From a checkpoint of a small mixture-of-experts model trained on Wikipedia.
Size: 12 layers, width 192, 47.9M parameters.
Experts: 160 Mish neurons an expert, 2 picks a token, a sigmoid router, a shared expert of 128 neurons.
Below are experts of layer 9 (counted from 0) of a mixture-of-experts language model. Rows are named router (the router's row for the expert) and show model dimensions 0-191. Each number is 200 + 20 x the weight over its row's rms, rounded and kept within 0 to 999.
Before each expert's rows: "comes after" lists some tokens at least twice as common just before its tokens as in all text; "gets" lists some tokens that make up at least twice as much of what it gets as of all text. This comes from a sample of Wikipedia text that the model never trained on. Tokens count by the router's weight.

# expert 50
comes after: " A", " H", "A", "h", " the", " T"
gets: "A", "i", "I", "a", "S", " I"
router,237,203,180,203,181,197,231,202,197,239,180,229,155,206,199,229,208,195,207,196,211,196,203,212,207,197,207,185,216,182,198,185,164,181,203,179,201,232,166,150,164,189,186,194,209,210,231,216,183,208,222,195,222,206,215,203,204,201,203,213,187,200,205,194,210,230,193,219,171,194,231,185,214,217,174,199,201,226,191,192,214,183,201,146,212,198,182,205,202,176,197,206,188,215,179,178,227,202,191,196,213,223,177,176,209,191,211,203,176,203,202,189,217,188,205,182,199,181,158,204,154,227,180,184,188,238,190,187,242,199,213,196,230,195,176,199,212,194,234,184,206,193,191,232,209,227,155,194,197,172,192,175,209,197,232,192,220,250,194,233,257,181,184,186,199,221,216,234,206,189,209,171,219,189,193,167,189,195,191,210,230,227,186,199,196,238,161,163,185,188,204,207

# expert 31
comes after: ",", " that", " and", " but", " as", " where"
gets: " and", "ly", " which", " but", " that", " it"
router,216,228,197,202,187,229,209,201,200,216,188,206,175,211,168,207,223,219,211,198,228,193,220,219,192,182,189,219,192,219,205,184,224,163,167,189,186,211,184,180,193,187,188,211,197,186,233,199,226,212,195,185,183,212,219,200,181,192,162,205,188,208,229,196,199,197,166,203,175,201,218,195,231,176,190,189,179,197,195,208,218,239,221,184,212,192,171,231,207,185,177,220,203,232,163,189,237,228,174,191,238,213,194,186,227,215,205,194,183,197,191,202,217,185,166,172,215,169,206,178,166,198,158,164,216,195,183,204,238,208,220,206,214,238,146,177,204,192,205,185,182,190,210,178,204,200,181,196,207,178,216,177,202,216,210,196,231,237,150,188,227,204,204,218,215,243,243,180,207,167,191,201,196,178,254,192,218,209,207,224,216,193,190,215,228,202,182,194,219,190,181,214

# expert 15
comes after: " K", " V", " N", " P", " G", " S"
gets: "z", "k", "j", "h", "g", "ad"
router,242,221,176,192,187,224,185,204,197,210,172,185,149,216,174,235,221,187,213,179,235,208,207,203,184,177,214,177,224,200,189,182,197,179,208,208,202,229,187,150,177,169,185,205,199,183,232,212,200,203,226,184,196,190,217,198,180,226,213,213,215,173,219,206,173,221,161,185,200,197,200,186,213,203,191,185,197,224,193,199,218,217,228,193,205,215,163,213,192,187,187,187,178,205,174,180,249,224,173,209,208,219,196,197,200,160,238,194,165,224,194,187,167,217,203,179,172,179,212,188,174,228,195,180,200,233,160,210,255,239,207,203,231,193,193,179,216,202,235,182,182,182,187,199,217,216,197,191,211,205,202,188,211,200,229,214,218,253,192,214,225,209,200,198,216,204,199,183,179,193,205,162,211,172,204,163,200,189,212,211,238,211,197,194,197,222,201,206,190,198,231,221

# expert 13
comes after: " in", " at", " of", " for", " on", "ed"
gets: " the", " in", " on", " at", " of", " a"
router,243,201,190,219,200,213,233,210,195,191,196,203,186,198,184,281,217,179,221,178,212,203,187,197,185,186,200,178,217,191,216,160,190,215,194,184,185,229,159,193,178,190,184,212,204,176,194,218,219,185,215,202,211,205,216,236,203,197,174,218,191,142,220,185,178,207,176,184,168,171,192,189,195,189,203,217,186,170,208,190,209,223,184,181,209,204,201,203,210,183,197,227,215,245,166,203,203,233,180,227,216,199,195,179,217,172,190,235,207,209,186,187,192,196,172,192,208,180,197,188,155,201,196,178,153,223,177,178,227,250,229,195,209,233,178,186,239,196,222,218,201,188,184,198,203,203,180,199,205,185,192,195,192,218,208,211,237,250,179,202,209,218,188,234,229,206,233,203,183,180,215,196,190,185,239,195,195,193,200,199,214,216,226,208,206,226,184,182,208,191,195,205

# expert 24
comes after: "-", " (", " \"", "\\", "/", " p"
gets: " p", " P", "p", "m", "P", "oc"
router,231,220,187,193,170,225,221,204,202,220,192,203,186,192,201,216,218,187,210,213,244,202,199,198,193,218,226,195,198,222,199,170,165,183,213,196,197,218,183,167,187,210,180,210,245,186,195,171,181,214,222,190,198,176,242,201,207,188,161,229,211,177,199,182,180,218,203,190,143,194,226,218,213,187,195,202,190,213,207,202,202,217,201,170,228,197,174,182,165,189,190,188,204,201,198,221,232,199,203,169,201,201,183,193,218,180,203,205,181,216,186,188,213,207,206,173,236,171,210,191,158,213,189,192,149,242,154,168,243,224,202,194,224,214,197,220,220,178,219,178,181,178,157,182,181,171,198,189,218,229,226,205,217,213,195,214,216,251,174,202,241,187,200,206,174,189,220,198,192,175,210,182,221,212,216,208,213,214,210,216,228,196,184,212,199,217,205,172,192,219,187,179

# expert 21
comes after: "\n", ".", " (", ").", "°", " —"
gets: " In", "In", "A", " in", "F", "N"
router,216,201,205,187,183,204,209,209,197,211,201,213,177,173,158,236,211,195,213,200,213,212,202,205,208,169,178,185,217,195,209,186,193,191,198,207,182,211,189,199,177,177,205,216,217,182,187,222,196,177,222,214,213,214,247,212,206,207,194,200,185,169,229,181,202,188,178,198,168,210,213,213,225,206,183,210,182,200,206,224,201,220,230,177,197,198,172,238,189,222,182,212,196,209,168,206,234,242,164,211,204,188,174,192,242,174,209,208,191,247,175,178,227,209,201,176,197,171,218,192,170,205,151,171,171,213,177,164,232,266,198,219,206,231,194,180,239,197,198,187,211,178,164,185,184,196,174,195,195,199,234,208,227,209,188,207,223,241,173,192,222,216,181,187,200,232,221,197,189,180,215,169,207,207,218,171,220,196,185,210,242,196,219,206,198,218,179,189,198,182,206,193

# expert 3
comes after: ".", ":", ";", " 0", "0", "–"
gets: ".", ")", " 0", "00", " /", "2"
router,220,199,192,200,195,226,209,215,186,229,176,205,185,215,181,239,226,220,190,194,225,193,220,227,198,177,197,188,184,220,195,195,201,176,220,214,165,199,194,196,164,190,180,202,239,171,230,211,200,188,188,190,209,221,249,202,199,195,226,207,223,191,210,185,216,212,185,183,153,170,181,214,216,236,195,178,221,206,221,190,221,212,249,169,205,217,174,207,176,197,204,198,188,202,175,192,233,191,164,203,221,203,205,205,230,188,190,184,204,203,192,227,202,201,194,192,231,172,211,165,154,210,165,188,180,224,210,213,223,222,222,172,214,216,179,219,210,194,176,201,180,180,181,210,206,204,184,190,166,207,209,166,197,216,202,180,214,245,195,216,217,184,184,178,212,219,248,199,197,141,198,187,229,202,189,177,218,201,205,212,220,209,184,219,230,237,178,172,211,222,175,197

# expert 35
comes after: ".", "\n", "==", " ==", "===", " ==="
gets: ".", "\n", " un", ").", "\".", ".\""
router,233,211,210,199,185,234,196,203,194,251,179,243,175,189,195,232,223,225,213,175,229,179,184,205,191,185,180,171,187,226,178,174,176,188,213,187,210,215,177,181,166,201,182,195,207,176,202,205,202,182,195,179,209,204,225,225,206,193,169,209,174,218,223,204,199,202,190,198,154,216,175,225,228,197,176,201,205,182,196,200,225,218,191,193,202,204,196,205,187,197,207,214,211,234,184,182,234,204,190,223,221,203,187,168,215,213,192,237,191,226,156,160,227,208,216,181,224,159,198,183,170,201,199,187,191,212,172,191,216,211,223,159,231,236,194,201,209,196,200,182,213,174,172,227,175,216,217,202,202,191,211,190,200,223,187,197,225,194,160,198,232,233,188,206,201,211,258,190,195,186,214,182,192,178,183,158,222,191,175,200,220,206,182,224,187,240,195,205,187,225,207,195

# expert 27
comes after: ".", ",", " where", " that", " when", "z"
gets: " he", " He", " she", " She", " had", " has"
router,229,222,192,181,212,228,227,210,196,221,190,206,164,233,197,219,214,210,190,183,206,208,215,242,228,184,201,187,219,190,180,199,198,169,184,175,188,238,167,169,166,187,208,203,206,176,230,223,204,197,223,206,228,202,228,188,194,186,199,189,207,214,231,193,201,208,164,189,156,212,204,201,222,186,189,201,190,235,198,208,202,229,203,178,198,202,200,219,203,204,198,232,207,236,162,187,248,224,175,203,231,224,171,181,191,211,207,197,171,219,200,183,219,165,189,189,206,153,206,185,172,192,164,177,192,219,184,159,247,203,235,195,209,231,175,173,207,190,213,179,219,212,169,180,206,230,161,191,203,199,222,169,214,223,190,204,218,226,189,218,237,171,181,220,217,211,208,200,208,183,202,193,202,159,217,164,215,203,195,199,210,217,189,198,206,212,188,194,188,202,191,212

# expert 41
comes after: " |", "|", "–", ".", " 8", "8"
gets: " ", " 0", ")", "%", " 1", " 2"
router,217,201,156,207,215,200,207,218,177,201,201,224,185,224,167,246,234,172,175,203,241,206,229,211,187,167,192,199,183,195,199,190,197,187,220,216,189,222,170,174,164,185,217,196,219,172,183,214,208,198,226,190,201,218,232,211,235,198,169,223,197,184,217,201,234,195,193,195,155,198,210,188,187,204,230,196,208,208,201,176,182,188,224,180,209,194,191,215,184,188,192,203,184,213,150,199,232,211,197,227,203,193,200,204,201,178,198,179,183,190,170,198,229,179,201,165,196,135,195,178,189,205,177,196,199,222,179,166,257,226,203,189,205,237,169,215,212,183,210,211,186,170,189,193,190,195,208,224,178,201,203,184,200,193,211,193,216,242,165,185,221,197,210,198,221,216,219,186,195,175,187,163,225,198,207,205,211,208,224,211,222,183,197,243,194,232,199,189,240,206,196,215

# expert 16
comes after: " in", ",", " of", " S", " T", " L"
gets: " in", ",", " New", " of", " South", " United"
router,227,208,185,204,188,224,218,228,180,206,201,233,184,190,212,231,232,201,172,199,195,212,197,224,184,206,182,188,234,234,207,182,195,193,209,200,188,229,179,197,157,166,216,198,177,169,210,205,197,211,235,203,206,209,247,214,173,214,182,221,208,173,211,195,189,221,184,218,177,220,219,191,231,197,162,207,196,182,192,194,177,235,226,156,192,209,185,195,184,194,218,221,211,234,156,219,211,215,161,234,239,219,181,178,210,169,215,216,179,241,184,205,197,203,181,201,195,176,206,208,166,205,182,166,158,226,185,183,237,203,202,176,196,196,206,184,227,225,202,203,183,195,176,213,200,211,155,239,178,201,212,173,187,187,189,200,233,239,185,223,213,220,199,208,206,221,195,185,178,180,190,176,215,191,194,185,216,199,216,227,216,218,182,199,177,207,193,208,206,181,209,190

# expert 7
comes after: "\n", ")", "′", "°", "″", "N"
gets: "\n", "-", "°", " (", "″", " /"
router,245,214,195,222,190,222,204,208,172,176,169,220,199,185,162,215,222,185,215,213,210,206,205,230,190,204,225,171,186,219,195,157,210,188,212,216,174,205,189,196,145,189,159,223,189,175,211,203,209,212,185,187,187,204,234,210,205,202,175,226,231,217,209,218,209,199,188,155,157,192,207,192,219,176,166,201,192,205,238,177,219,193,209,206,179,194,149,189,200,181,228,211,197,233,187,197,225,232,180,181,221,210,182,197,221,172,206,172,196,199,199,198,196,195,176,211,225,183,198,209,166,179,177,175,200,198,176,186,202,223,238,202,226,215,180,188,243,244,231,204,195,215,181,194,185,191,209,231,203,205,226,194,201,211,222,220,225,217,165,201,236,208,209,182,207,220,207,186,182,163,213,181,202,176,180,218,199,200,202,219,216,193,228,217,208,244,175,213,199,206,189,210

# expert 23
comes after: " the", " a", " m", " of", " and", " an"
gets: " in", " m", " w", " b", " c", " f"
router,260,226,214,213,194,200,211,184,179,233,188,202,179,206,190,232,235,182,197,190,222,202,202,202,207,159,222,158,211,207,187,164,168,199,201,207,193,208,191,180,191,175,193,198,230,186,198,193,198,186,219,192,233,228,214,202,229,200,151,221,188,178,204,166,190,175,179,177,166,180,224,186,201,198,178,192,204,182,197,222,215,220,192,191,216,216,159,209,206,179,198,206,176,205,196,188,240,222,214,200,215,206,203,202,245,212,192,202,220,208,167,182,189,179,218,185,203,174,202,194,187,212,193,171,177,215,174,177,202,222,201,189,218,201,197,203,234,215,234,191,199,194,173,245,178,183,194,228,208,199,185,203,205,210,209,200,229,213,203,188,226,215,191,210,205,240,247,191,167,142,214,201,219,192,201,186,194,214,239,212,226,200,218,230,189,221,194,173,217,210,189,152

# expert 55
comes after: " |", " (", ",", "–", " $", ":"
gets: " 1", " 2", " 3", "1", "2", " 6"
router,206,186,184,195,205,202,238,221,201,214,178,232,170,212,166,236,210,230,211,202,223,192,215,219,207,166,197,216,177,212,177,186,196,179,219,213,173,206,184,204,172,178,163,216,232,171,214,187,202,211,238,172,210,220,209,199,197,195,186,203,222,204,235,197,225,201,189,196,163,175,220,205,179,214,200,177,203,197,205,187,235,191,200,164,214,212,179,210,201,185,192,207,218,230,164,194,213,231,161,227,206,218,203,202,234,180,215,154,175,211,184,215,212,209,205,192,208,184,231,205,156,200,189,191,172,194,180,202,236,235,198,198,223,220,203,192,231,193,186,224,185,197,183,217,173,202,180,229,180,216,193,201,209,212,202,206,215,249,196,183,231,196,188,190,178,208,221,186,210,157,217,157,203,183,201,172,214,211,211,210,228,199,187,256,193,238,191,165,202,196,179,194